config = dict(
    n_layer=13,
    d_model=384,
    n_experts=64,
    experts_per_token=2,
    d_expert=192,
    d_shared_expert=192,
    activation='silu',
    moe_layers=[0, 2, 4, 6, 8, 10, 12],
    router_score='softmax',
    normalize_top_k=True,
    routed_scale=1.41,
    balance_loss=0.00323,
    balance_bias=False,
    router_bias=True,
    shared_expert_gate=True,
    init_std_router=0.0178,
    lr_router=0.00117,
    vocab_size=16384,
    norm='layernorm',
    norm_eps=1e-06,
    tie_embeddings=False,
    optimizer='muon_variant',
    lr=0.00647,
    beta1=0.93,
    batch_tokens=131072,
    seq_len=512,
    train_tokens=587500000,
    steps=4483,
    dataset='wikipedia_en',
)
Below are experts of layer 10 (counted from 0) of a mixture-of-experts language model. Rows are named router (the router's row for the expert), up (a neuron's input weights, with its number), down (a neuron's output weights, with its number) and show model dimensions 0-95. Each number is 500 + 50 x the weight over its row's rms, rounded and kept within 0 to 999. Numbers have three digits each.
Before each expert's rows: "comes before" lists some tokens at least twice as common just after its tokens as in all text. This comes from a sample of Wikipedia text that the model never trained on. Tokens count by the router's weight.

# expert 41
comes before: ", ", "'", "-", "\" ", "o ", "; "
router:512478593481516510528401603485428571567584512529461620510486555528474596523459531475501551574495449535509472582497522476519477510471589590460489440512488523373486453526550594539551526551416338491530451475469535390410514570460556483544409457466437527531574541476386541489500464592377543535
up0:434456436574536562437448538492506470512563492531572494490434546449544472511444478540586540552498450425480448517507489550435512418445562490469455538482530398351578543588509453568580571427531438510454558498476475432506587541573516461579513450488534456483491557519496532446505557547522493602
down0:541524507407473541487525436587524473437484504505533529551530477586487491578485397500466501439516424534452538428557426440497470537559432463429539529477504511515448489571545496507509460418531536557493549480554540483515483503486505444451439442420520515502462549538507568421528564447598479507
up1:541536587519440501444466503489491561495549503445559463455616448541396551491446425553507455476500489537439473474512509421506505448499446507540477517557482519499527421543540490405520579554469490480580489448460541494578536548445551509492556555464543398532483438592524505538492583482489504461
down1:496519477457499456578472467391507543488430556524468471523374459491501567518502502490514454484491446475468452470522603483498408541509565473485414577478549519561537474496543396476497583398534450416538523573507491578544512491410474531508440418434476611485439485493500533477563554440528519473
up2:454533553452494486477516553425501506571558503502560497504480398532466467492514528518457540552608473444563487419506483488574481428489478515528516557495481547430538513482538555504533546424485514533531512441504486466421447508473455537556507522480479493528445448562397429495514454434467591516
down2:434566512505507611437520505495543548440527478519460504592488481566496499484510529540499504524553495478442403568563478414429468469525457492449452475414495452444446524495611523554544502584542592393455531406478427429438468493444485438504498593534520560503449532529414462604513582529517630576

# expert 16
comes before: "s ", "S", ",", "H", "Z", "L"
router:514465510501572587498522395528494461479468553502512545567426539464545423431509522544486459511512623485508586504564511507477553413506588519517407525551458554523485504482481559497497508464467572515574536485512520435511526530512589504457462502597470473494424539473463449508499437510465454504
up0:507444553451535516499479490485432511565565523539466482557493559487490571453543473466452488422661463548442579603527521431584540473538545557590514531461515405510478502561475486536611513553507540524454480668519499585481443497564509482560394524441487559531545435517528525567404494472504420512
down0:471540439449482517447530499543640485449436562402507488469475535498488586471485460531565470527420585493527602542479520529514567507461452506514487421493524461404557540440559537471587475491552508497496498528548453435478501546492524446564552488483385392500487576429472454513559536520529537401
up1:517466507561515565490462484502518591629469506431396513514442496419518537388416508541529542485536539518522478556518591492485579505450485565508434524551509481529585546504539491489490438529558487571506459541477566476520548381524521506522566460510552532483461474435498464459481517554504305471
down1:468553509435576425491601325486526520502505540477519540524558507503625526534447440460453420577523402557497476499443477455476489390408506542541467517524525467465561463527546357367505518575388530465561500464424473439526476443459548497523566445534574620552461532522449527498491497525492487565
up2:423485501398559511505471524521515426632515464521544450532525505516481457536585489546548440420529520495559489586503441524510527442531503534526432595449601480477573483461564514491527499400558608478469523461468426423569548625483571538501580471546443513579513432575461492517433546427435486531
down2:502454494558371518547334554522525534505409405544451540499483482520508511540513497461469501424488453487468550464536524569460465540496415488530478421574510492482513537594564497508595408429567532435514506484545523469568472566479439386490481565538442519585571454511567497502464565450471495486

# expert 32
comes before: "(", "| ", "– ", "Mc", "=", "K"
router:413428499534488489502501555560450369444526505514456631555585502495524521513494563434517516530570363450516436430509512519455475570372558495561473576455514466483461612492466481450496549531456493468527527501514458530539501489415431461448408499456408506495459531409503581522505457522567503428
up0:452492422519462535426452480434433560520590501498465560552513425416520447508543488524535532481556446538528518518455480462490449512502520466536509474500538537467549511515492492511485485573342492461473511520555541551536493431427482391506489564486537529591463473466452459530502476472598522475
down0:558527415492542515446544523483525390476467579431509469490448444522459523411501455466527474538478465576487621329540531556512537461463427485521520544403445502556454535443536584508558476517524449543529518504485609520515528429491549576448515438570524489450487416507485453528518518510508528455
up1:525494499489514540584548521559363498572578586453490428524534507437476416573476420550459469499490520532512473341454466509521450517489517509486448498521479546569523458579480555479382519529527547447495574548498483406512457430554459527555435455519477570548479534485468579481500397474449459531
down1:432475499478482482527551511426554399533408600482487477467472610570505437515495591466512562515519458458465545466521464505480632489534532528488498487525480545469537535573544557494489442596489458433420539472563564498528486566426526510425485463442481449481491492411528577510485503509458468382
up2:406507493473477493458433569539499468504498440472586481531530538474466532499604513407526628526376460504583475504473441465457519452621425537429454519490540489469480468457510486369503504499449545484540538435460504507488520494436519543493566399403508432496476541519497551488479529486519495572
down2:543452558507486553568480493505471500495471583502420478525481532405534441528551424538529500522518496511533549456500502487527540482443551598419508538396543485504536455483435389407464499521464482477500391417488461487566466490559572560478617481519472646542594477514523543428507560495447549427

# expert 36
comes before: "the ", "a ", "his ", "their ", "this ", "its "
router:535479494454582497455475519499497483490477499433561438369522523513525469464477497492476437472456513530564549502456522432530489420499472435451545587483493468425546509484426506557584551534492635525431482409526587520521545569488423494500524452487531479501473520578473471555484491579515522509
up0:546485542471518394636560481557431496512368475466500470520532456566612479522555558465444606450520556465470534518441453548478507412495512516492576511529536594475454525520479518494453483542500522451557586531487519421470433474512491485541438485453542547450422505463505474550558549510512549506
down0:456486624526586507528493467503473576392452522520515516489467532559501505452475547591501465470599501553685459388492504527535486516497562501543442431501430551407473524534441588398532597534466483552484471566446480539569518553607518491483401532481487518504539514417555481533479491517486511421
up1:436453569515555523559633415515478565505506529489586524551529531480566522532498450572463469466501478427421509402478542558598442502509489474599574519489532512412473599518486476525425553474510500554444504438515407448423484476503536474466512477510622458523583469459458567536539463483510464548
down1:499481471579510443517518506394446487409564503569488523426503520547456541472440489462421483567570514512588493492486478574493404499532459475432468487482481485504499486536518506482573405497547437594541461571495652460496453541569585542545474585456583396524444478483487551528455523494442514485
up2:524485488389493546483455486381460497526540551538464428531414458465538460473458448402444418536520528530485461479630539518492505581488502493478563492563501490478385486499514565552476458434550420462499537477447493593559478560461531462465456503456525566469482569486494459579526523523541487518
down2:518532497472409422423520492448457447544529557473530443407462459475445488493515555575444474552507522569445491466519509548542551478581439471546514479488424603448509488448441510603622488535451516533485463534437578437495454424514525548601467522527529470487477458557460531480528534581605533424

# expert 13
comes before: "the ", "a ", "\"", "well ", "an ", "part "
router:474530463470506512480430523545496503509490542489503414461474431553476535408540472483563425500526492444554510536568492544505562473458354500536440490419547502406454417471509589453477503514437482492465562524461541475474454563509511497522452545429538467564481512511375491539437532371377478531
up0:503453553532506481424492429532436473556515526497456484564551523508461523576460556504515547419473455543571493522413584499473405501584453527467557521440524526458604554472458598599457483522529546472577550508447619532596511541543446515477572490579445516509539615501621506522476439615546453435
down0:520427519479540545457494497440516541469519450475495434429444611430564513570504462495412526530577467573521508369455491523493431540451465446559475484505619557518547487466568522460376506540512472460486550446565515482491485503542498575549437467501541466556511440444527542497567562532528498475
up1:487521519516502447432532472530484570535499479488483531467456489458501425490498629494504545520560437593494504612581500463493581439512473511454581524476541481502416559500579458490497479494496548440471454470458475488501507448440470503516381531574453508517545455435491564547448494529445408477
down1:503495452437579490540481423491503564503518490484540466492476525381553420480456471458477598542517503507504515555534481523407465484485552563539531593475544513495476463536548445666620457530493456502589430546543495479526495468391487511527447545445545539551427504453506519568511490539489457462
up2:454560479532516466480462417482432569470644548422563514515502566472546515637483439487462441473535463450508490491483416576552484457549426449504490487438522421507504615503545549631555557539549443540491476541393507441460504539472471423534517469604351507487443454541571584520471531644532508501
down2:524438530529525536544529525415462553527490491530424577538467428505488524470480552472505543474590495489516580544519441460492500569543402482515404518512432509506528524542586392481490440510616477516478484468530482513520537529512495488539508480567478539495468582492494426456464562553465513484

# expert 63
comes before: "| ", "|", "July ", "August ", "/ ", "October "
router:514531416526434480488463473459517496449587510502514542492482550483470561428515471460481542443535532434427633428570462500541516400453457543444619528491478482460516552442488424561457498504584512524560467502540440532587495538507441589503521449485544427438532474558410510500498440489437453498
up0:617460482543521488410529451429426455594489472437626536486426488539523545478415589423527511510511552530508441504514547554505497524510533441542512506462489556578492523463452509419610441494567514492497462506479458573469450477478608489529451480465619577550432444478427448474491494461562526379
down0:515603554500500489507501591424483418544518543511564501580524551580519532449474528521478483482439501506502419558453425516457535552528513439566518509526512476398562485466564527513512563506448501384509559461511517437483494564481464499454510550475613456518508562539569535488511411522543369384
up1:502612532468540409469666569537456468472507513413561494548548496521521484545491425470485498460473391521439445469473518485546406356568494543467552522573504517530594561625504511456543557578496504479491474494438514468564509493506484496485461498527484525509544540477479366452442603508507485492
down1:567499473473513424480457557536438565519457609575485496537430497563511465526521469449574510521554588534543549459439579467534573472508467538460473530557443471481496594452472551539484456458465466550542552483513483568377562440493523532504563552484522401484452384516476584446454526472534490486
up2:433528511509618413471458558437490499523502439507511556535427402549478428464493530414453532445550418483495551548515469527465472457480573496463431533504509460524475478506560517362366532493547554510475492501503453483394515470487535563508421423467439583459503467523586493499493514527541596537
down2:547492448455424590595532452433491478527548515457538505523463520522591444456539509533372488542509630419419461550605467489448462576509496630486602440403524524446467486423543534515535496465510476586498477511500498508472488572497431511486457450506434404420531496627590534483499538434470538505

# expert 62
comes before: ": ", ". ", "^{", ") ", "): ", "=="
router:581501438482449532494528456492462511522449563470491478521503556554484412637545469395439542453455513443448501571454490469539515521455481472539468497496438524491556456428508424526460491463578488472505496496563526494494511439512577457460454475496445477509478444539562554503471605538556539541
up0:529443411575604488480545504502464483533436516478432496583480523453517466567478548543502519571404517461451462493523448371487436536476469605559498548474423580551523499551470447567518555429559502473472418481465577511511534560517580488488585548473513477527397565543445497486470490378507504434
down0:492504514494591502499496500480528441546573495470557475494563412512511380560463507494581539574634487535506536512506421459607603526533450456466491468481431443489520461523562569466518518490422537405559434443472488459437510516453398436512593461446507525516543584565506374517524464596460563525
up1:499511626431496443481358572406485505445416608473538489520494496549394441459432486421558468543432505507500462397580486426476486525420512481384403561509474469453526432501538517528480507458585407471523508517474564471510496561473477460384590455455497512530462554531598535490486554605534451527
down1:498524553486374389530488456502579518423478604545483502497510517546471481443566469464486505473477443442463507501552456534448512523494446560485528550486516568527493541507471493463451527556546475509533537404422488454501459515506493569450551525447603493531530559589518423517603585468541400512
up2:423566425400361431502479443493493545431516566444517625538531434484522495464512475507479502457548444574517520493448468474490526515495493487512503470469529524490505511591526580516480543479518573540557425487548484561498528516535538600513530541386513526496553516436507438505508574525453402445
down2:553472484380426448517547411551540561409526517500490527412507388557418496485444499431474508430383480559519579459521419402535469504476435397530448370579449482441600533530541475542523558480489540486501569520569553496391500513476568559511530474454546566540535471496473516534519543404460442530

# expert 39
comes before: "ed ", "ed", "ing ", "s ", "ated ", "ted "
router:512561515406463509544585476559457481507397455552516433511449427507511532492506504559523522475492512443507450456453481536511437495550474574533506487536380526460464433443533471357491437484485480466534504457488642460454542564557525426528519551592522541505480552453579564454518513546444455522
up0:516507473536483476500474589547512514531461449457551575354444606508512486430502494504527456563414460405503578434496484465482445545598562511494518462434427554507495518480405461594495519542547548441468500541392529616437492563531501499502506539506521482470435556511518475483476525491500573526
down0:522540451469505408495544481477482449446573536548510491632524587484474545431535539599499547569460477492565574469500465497476488524436515513513518499504499462468568456514547526478503409500506569658402596504473450439488425461478490455479554431449425539494438408569664502482641515459599452556
up1:476529457494474463440456522494566492509485463453458502536562543535460549549474492486536494459490482504502530543617531454415505444566498589462527450565525526520468529521418462487517501454487472482597509409486502464464525428516448559521531493493433513489463552450579459490596508535433523431
down1:461459573473429584507471484538472526503509538537575581529522580525534499507557463521584577416497514486495496396379472516465487497564485445630533434461374480474541600518517442409516600472523482431556542591559499471521479473508535525485525567385512526531492413515412500550426474502526475496
up2:556485486428525520430490506465591480495447564439492522514483591450604618451560522474546485505456522565558462462480476607380530404461540434539505454539521428474462426486521555558518455567529453385443493476613505492505489454474472487425419569538538457419520503405486547620511468422391445476
down2:485429468464483460558513439510475460499563444498473471438464544568483546431537468432476373575539507443452511580437527511412588551434415486550547485587520564425475504455435533513492446554381524541529444536550513478473438371480497445532555474566518495477592476520541520577541457463481459471

# expert 61
comes before: ", ", "\n", ") ", ". ", ".", "\" "
router:542464483535546501482435546428506647618471530499443507498467486524411464495417494468577445505377458469396503594617453492523455492499454491517467435471516554541487456514519512523614456519527369503542523581513552443490469516427521486545437476518456476559511546496463466488519486531463561495
up0:500479426512485441395555543536431438509523465418447603493491535542503550513510465483523506500556430635549386551477485503476557526480496449493420552529455542423444421541553492572503527481417497472453541559447450430545494596410502501420426528437553504458538493550546483445439502592446565393
down0:465471417468457419537489523467456493519514454542460503556591434560462532474396417455418543506509512386450508487511498425516481440476506506539443514574484490460515487460486531540535534518438531599567528478538530475505466567526545502510600599528509439446484471442453464506553476593474502564
up1:482458513552456500433544582476559429540569467426555469584525533474510478571530573533461590411488527573418475518527466485487546369464543450498477456389509507637499566534461475451462462588458487528476586486494512502557522338467594564420600405513489511432587582489433489419375453489469434477
down1:428462428436469503510530565468449519568529546472482483471473485489442457542523447445494534492436497411500433579485514470485466567486565572524504470571600387515506540456523563467513471426499536510468487457501566496526530499521588471473504469550585556499486549483532462522486552483541550458
up2:571397544526536566428520497422546434676485483436522456510577491465447440512553531491496387459465538513445533573532478520538422569544485521472569637452431532465580501541506469456427511477471412528456506382381527554471458499435465446470505564484488452477524524569467478520513587462439591457
down2:459544545431494540516451534517572526441528522465494592455478402539490575591485564444524543474499655562422588538532476512587522550501552526472534491491411499518557545500567503513619566454517504554405528595389493490512476446509562561441456534426581512518515466627413563476449449478434557472

# expert 0
comes before: ", ", "ers ", ". ", "es ", "\" ", "es"
router:553541454494513431475501666531471523568505428502551470477497525472415543538488495496419491560494480417418542524434522522576481494478512529433514365641468501454512478477547480437528509524496470469551448503425560539547520535587464504563473572396448642408538553515400481463537467479525483598
up0:510405497549525548449571523516669471568417624507573510421601512513515484568394509569537461526495457467486528482506401523608515588526477483558624526427584481526543500490498509487570488399538401465553394466591485526439372537596580497472542570563447481493536484511509462506473477521530545505
down0:464510461542536534550505402478513479498491522471501438562539501500527495585485524498486467550456518534627517493544424456481501509495565540501471535549526529505496540432535537506580493407520488450467580521484428435474455665538476521393451484544490516455485502493466462539450456424553477488
up1:501551478446552469420464507479424553528474396495531556501526447524572568506513463495482360515436525540543508492466452552434542519518454488549522396526495492567523530451485482465548476511662436513395471589466465602537529466564475475462494470480526495459414520492451584526482541522457553570
down1:547526527550561518538520532436600583467414562506532551516558491481408530473503391572485501480486527513544561518489511528522492453516515485446448512571555484443560552577499407540541529468556556622461560487544376427451502563452439502570437492410476566470415494504498550527448484397532451550
up2:542492518453531507466473502533515524543527465469518457514532522437488577537546454526418562443520545492402526518499552428557526475450557522582444485563456520400473531434455441551493520493494512395484483416501609529589556503510438432595437360461542480491499568552517588490403431457481559556
down2:493480527494544525636523497502534484463555554395587559477522609561442550567451532456480468442388579560411458543472530471488558463484445436497501444514515548502593505475576461559489477471607540565471477395436547616490532448580499512497453577375502460508475470524548389522437467437507464481

# expert 54
comes before: ", ", ". ", ".", "==", "\" ", "; "
router:636460437492427531515484509591465493606514456525556541468481513508514411489585433392477518539470449506489545564408471481463352417520416471532446495481460532529633518616557464465492476539467595405545556491495539519479505475524536492509486564544455610542503489420570563515515590528431541556
up0:481443555516431508488468489396570510506424632545509423512475516608426476548496510500446468531515566495509518474460581519478415483506483546469510478512442456580430473469473513443540596462508549516430472367403560509515509406395506489441558514487474617489618603449490448572549504560497474580
down0:427532461437508428485396478505498464465509508529389473477433495450536557524522556553397535514536493514428471565356558477544563490609485510552554438530511477416492541549495444533492441495463573446540479497424551513533490489481479451495437559552426609443574526564530447548426502502515544530
up1:423515559523460435553491554486505552537507539426494473446494498479439566485540527458505513467550459499380568435534440455472407545510547614421569550550445457414517441511476524540524498513518534457516509467530520499608562542487423554473525596497519484520500509566525480464500464466487520491
down1:521492470438452531562508472638489464508497442466470444490390477507516574525597537576545533555445519486501501499513499560444531498528403493477556436522579560536446498514511486497506472429458500500505532550540446360487532493491489559442524537396546491481445425531576553427485479487541477459
up2:542406410494510506457486449502545453468433380514464519418455494521499502520555559483458502466473526540477425466477496515504413501503412492588540488460508561550524461532448509400567506503489528551509468499394534556500455459484572542435628517523551520445441502525420497480519515458503518533
down2:535502434491549492528537557464479479611445444505489529595493517477382448557487482501502415534537514440561469510502505524546504482456438528537539456511449513471507424543472528475534433510381495480446458556493491465508533494560489449543591631583517536470556537577513534421491479496527488505

# expert 47
comes before: "was ", "is ", "had ", "were ", "has ", "are "
router:512451516666508510495538464506370469465500478573490545542652524518552558445544533415544584493597482542481583451465518479439557547453528473552485540493554461543467538442539448533461526411527484466541456504470411467492466484472441525470410548523587470479496518614449624485433452505614477457
up0:561465531658451455348585538514482573539430435541494451501526405471455489540582517526498550491499475511527561473589446478514463518523462480548592478514430442515573424484474457504448485504509543503454448472424456567442512463543460495457495497561530497509489488416532570484416517547456490447
down0:548515550431532517476485447552523524413517496333474464521405528546460394578543510496489565532477421487493523562451504460493509539445493489503480468471357452501396483465492450551447428500563462532471588447451466488521521527541504471543509498467516617429460552473493443579576497524453535498
up1:456479529500563518598551565491534483501519564427433477545507510433475530512391551595621581604521414461437448586394486522581522438552534458522474549566563505499447526475421496532569486449467479540474494568523496510465515502491526476473437448545532582397489459454457492523474515550532523551
down1:447484541561516509448500522393582502479461550634494376490491560488504527428470554430475481534494530482488521542571556425488446561565517373594446426474527591537572571549513434509574454430507485439499465450539586485442524457449572574468547535468572505478527492498538455520420516481487489531
up2:489543624480579523487509571544496593530449555544474483493513542426485542439590427574479473451380505472516524495403535458520456416541539553489465428572483518504422401526543464446403522435544449521519563590429485526477590456587530529504575498511495513504510533524518518521549501425414441477
down2:544448577549475534547567492476493467470474473530502480555474468603503501505549499434540596484471438529432466478509475528451498444555352587517483524481615471531525586478511532545565555484479523455504452521526450513484541528426479484623571449594489483587571526475355530489540516491456475477

# expert 57
comes before: "and ", "he ", "the ", "which ", "but ", "she "
router:422489498567489512478507511456599526448496442509463469456503508578502443503564445568496557420570548543503533460397556495516556436399506444546503569432468563574430467559486547506455452458455493576481498439456451505443466448490558589468522495598640486595503495501494510460517482437583504509
up0:498468517429515501477484541483472508466500557483552534563524489562524501506528488408447514618462487486449492542409595471557553531512506426563507518626514507550576601552551510477533518434430523518467440515451508499444440485358554479526500506572425505513443548451531449574485528534524490505
down0:488494467536521607461469491544558551549527410476458463515513553412446476480533507533519468483565558532491467390485504507431459578427487526520545481380487427379601442458501458469509557553507569496543575530549540536615526469538515500557524570499471480505620525523482408539563470567425488380
up1:504471471537494521453531474412558492528549523516471664575577514424538405496473413573596572457557455485455487492579445460479525512568433553548471476529479432421545608510607475457477477563511494514422511614535513547537459495433429419491448452445520479459463515483487527501512464467438571432
down1:536508475550572535536469535479478573492437518492575446508518432444524540511448556473465465504476503486461469462404518631527537434485531606462550508481551556501444430540571500534425462509523414480520569457464543443504503464515518497442502503579438446604525444473527469521546492546561535463
up2:475502521499484437540468477567446447538505560442534499482508456517482504488450587493471507512495575560518491526536411476494434458447470476465444505424515466485519541465434464443534448565518532518612356523545494517521512529509427546557459539543473481480498567402541515461476495604539516505
down2:454473481489433541526466474461456494447389473500506568458525464579520452434437557571441528385411472506512429542509489489527451496584587481490461446540636432524609464556509566535487568536406410568539656520525436513426458467503468409571472440598483450480485587529524559586474399497532567480

# expert 60
comes before: "and ", "the ", "a ", "it ", "which ", "he "
router:478535557571424492376479469524526601530522508477546443486591563488510437504430549575523465435465408516516486491573558501454539558571565507479520566493556605552484437504454580441484478471495371462508438547405478535506463557569554475550569537561499433500429526544467515462469450450477534426
up0:502619478439573429476419499474506514506511467525483571514529584522490535598492457479574512468426624550453509518540465419427499604490533465602504464537577479444502528394474431476498506476567510491543511458558425485515502433558578493472510551338431480546438527564459409426510474513522454421
down0:559488414476553478518472474505456534560542486476410521488481502555474492543534533463478604521535473438586570570570513536467491449559507493435463415599505448481473433583535473512537441389584499379507489625506577504477495546509494528494445451470516423507498539503453511562490451454523588584
up1:491472563581426496465517550555463545545484493557446525538589459528510505348524490538578445468414521463530412464540515454545498504533508561494438490456491495569560411525480507449510429467438388458478525563527519599471469450466483498527507453453358513486485431535463523478465410590525580500
down1:492578534560442526543489535518487496515574503481496568465527609525495482484483515405509515536512522537482443502541495350449485472393517492438536560396556595416494481507517401562508442507517460426397534491496523553497429405526493440422461466553533460444587452526533509462502541495539546598
up2:529529475519522525512448522504500499525485431457467461554491449436508530482471500550561495481530523441484468440469525510408522430514472492468568533550404475580552491592527498574451580458395490476477537556513529477516474581520447473519487511485456510442536520593486456447400538528434474460
down2:450460496468492499445499429445552537496471493579516513449504546420560449527513421468547473518537443538545430538512479492459682569485479469483467606403594582560427461454498484462419499492488631533452455507496500533463518381465489477543564534575543582418507496455489467504484459466438677552

# expert 20
comes before: "the ", "a ", "his ", "an ", "two ", "her "
router:470504561502513482376467503479539512498524483481532469452459474458500463555543518518436491474431434507576484602594476401540518476507558548534443523507483560405521569454425478491451498570453559506476516452571565505558513530426574429502513562501534487427507483453485365522539532528487519450
up0:429430555482363499445552532539541512533539507507455582519446515497397530458454426512452472541461493613483505452452482482396509520562450508475515471545424458478461598535613538484352455488459545554378484541468510554651522505492489542482534499569463418441628453582476454409538621551578462436
down0:537452512494528509482464512509381456331534583525526432496488428474535448489520440536522462563518450498520556433553562515591433493531581416528549471546449536481501458517476497526504498439498563512499529470547530487442405513575503548541425501488533409493480484481513493534452454424444584469
up1:464449442539516489465452459489422414581545529520551522474447494528491484537462497507479600474465523477522482462480516522459431469464478569514442490475521513499487430416486470447485588515555542436503575482524513516519539525489483500497475447528544486480471539479599429499548465444562520453
down1:469511494477521499553457458493578541537351496458486504436430472611476531593511551531478472442502496571594522429479437549466439440479561456458512555467433455412521505483515535472443525529649423478487503486461365466427580565506470480498488514425496485577478569500473465526559499603471513532
up2:483521544548553452499548591433489542539512550556438471538506498433571526461461495539582520417454480404450459596594561541470482539424535483583351498578473442551459567487400431467565497534411488463432479538611542551503558496445518490575426457523445518473429488418421505413451491444399483506
down2:443471509551529442517479454505458495483510478462586393519454432510546496506453491489448557562498526456539512588538438390468563421608483582541467536493624444480420512510396538486491521519483533442484599530514443509497551491454438500493491443515541536550498442448538525449530407526438544493

# expert 18
comes before: "\n\n", "000 ", "0", "1 ", "0 ", "2 "
router:486538544458506519478528479524495492558422503513391567419478435459521489428561473571513549551487545520505586567514437558478516497512600498519601500482506469509509507453579550475479514458524561444509504472456475467529531637498559536466578461439538593465483347576566526401565452516513530545
up0:504446579582479480503487388558486419443515549491444462491468450489465459640482534521508507472535537443476514506504537459531537489446607525447474566502470535546542539420535446500563511470442533511528515474544509495587457532503539598540529492500484513479476431427642437539604460501553496462
down0:530533456550530598504562565466493550490525605517462513529597445515609484525424447536496484496451492548503608440459524497527488534527516449448546525386465532498455518517517527456427444542452535537448490383529554410521433456421526449567504583476488480526487414578508557507457509542551527496
up1:499426444481457508450449478486569619541492606424480556523424440557463445498472558345498523476505613503483411560467528567527424503464456517518452526490416455617534470571512519502565458451584513522489559540531453466519466518541482481461440466504441522506474515505559559435467437584563493493
down1:403427478494513505567491581559421567453597557470483463438466556405478461608472479515479562519484416536558428583517496465381511521444514511528464533424562477497440554577567428575519554497495612500452401499564552440449491439458513500526472621549472414460467578487577484511558575576549584474
up2:477456458516572495507486464525391460541564513441469544505488529492486471528458434494508610487446526516477491474527461496538487493456551484466454525555519566469562419518487613531488489534447533439623552419414545533524530510490417505458480408487460484501525593540573534500556490553610532408
down2:450591385506410501445644520517542578465544551547541395556519484438578516504531508501537428492573507456482491554464433462520442520464577553449490525507472500455537469536454474507536563535486563471500489509544476476494505541501506470501437586526517496540475547585525528487494480459534435548

# expert 25
comes before: ", ", "and ", ". ", ".", "(", "'"
router:559383514535436544489564482456445579461421459535573568480532476530470548538547452412501501541473534487500457529515450535371531552449443428521483518534559514576471514516472536557553530380464536557493480546512438443476419412477463535493498437533533464509473618459487506570531486397483494465
up0:468454531580484444405492521513581582435611578475546588547503524549488496453506514473496496479482498530514480567474468486508464522509514539518520563518519447484570533523532571458431512441570522487513511411484557467517486461568520479439487450554497506577540487498451469570465444475449499541
down0:468537589513540487557499553494430446459477495409511408534396484413527545535448496583470512464514469524561521481414448457581572518479488593426542558513455500492510473547552505487525548516568524555503476504526524424473526476464493485544469502603539581462505419459534509458455591584499505565
up1:495377474586525481434447484491450486561412578522534491500523579552504504591546449486563497532441505485459500572377393525510460555505490549486553371475481581505482501497506506534551558456388534483505512420463552517587432483517462458431514442432557647412514562445479497596498545521468505539
down1:491478558441509497530538438491463442500475434489535405489448558494553543385502404516481463464551601507475485541462506496557528510557441597356520574558452490468440521515619496442500480561517509532517526517513479593595515493505482406572501500519553564479549465495444514462558561480490492543
up2:570501579518442518432488507463535450545510461476478416492556480511589432570572492479506448404458477432474546442619493472583542448521542489619455612464454471393511536536508530503604480334507581435458562526536462511481439517522505582543516565546548489500456464522546460375506500477490567565
down2:459484597474407456542520476586386497470529494500438547416423474586473545449487435543427493509555496500513513493533491436528517476539490459530469465507469492526572419511533487535502530607540522517492609513488457517561549521515481579495468560535467456447511427532506525545533535576488527605

# expert 24
comes before: "he ", "s ", "ate ", "the ", "it ", "she "
router:439518364473502535544519519481502475448408459494563481420528517465468490443560502500428475468440535413508658444459421555544473498618511587518447555426460565505496419479525517449506388481477529553514489487508538461443458520570456476551566455514531483497476468474573474437479505415528557575
up0:503492479508379518495569603551579545434486459434518413463588477475467461475511524571560450468464560475482532459578451553452568404609439499557607512530571529484531547394567488471577512470474487417504496448515450512466456497506489540535558384500552509442494461514487449470516436547451530579
down0:572497544459589527575462468487506456436484464477530653357499511568471571529527450484578493556445484423475484582505512497514465481477378473527548432531618438492495491431520554449500447549397448528532511503563628516495474507534526561494519531523506440501473421471443532498486469468584535463
up1:533388469539491457437510536529413458562465467477587440490475532402487449540463465592491506589532527597552551608542494604535455485546547447457512422402505556594557496422613611495445414519420539388518429558508530480481599476482544527545467481492458569521482486537467566525458416581522496468
down1:464491553506451547515476474511456521509458471454489523495544393439541557517461605532468561528400497489487446510466438445559525440431470525605428465421428516425553486445489534473452398596490450486468508574459530476515552438483502550528483503524516553534501532506545522517587553414580526560
up2:536470461563513459450467541539599416594472571492529578572550533545502493486474477383566537556484444499505501474458489476478522550557474478399513453561488432517471512443456513506470452528491511464474448455436558515440463541565526451530526539413514488422478502393523505536469565499492565578
down2:429509571502428522530552608520528464411587472538531470456388482519540506585435517459542444490448508512330426607528602562510553594465576491546522441496490492617549468493476546502549525505476499489399549507473465440517558518481595527483589544561512559470530483562538499470495528542487426541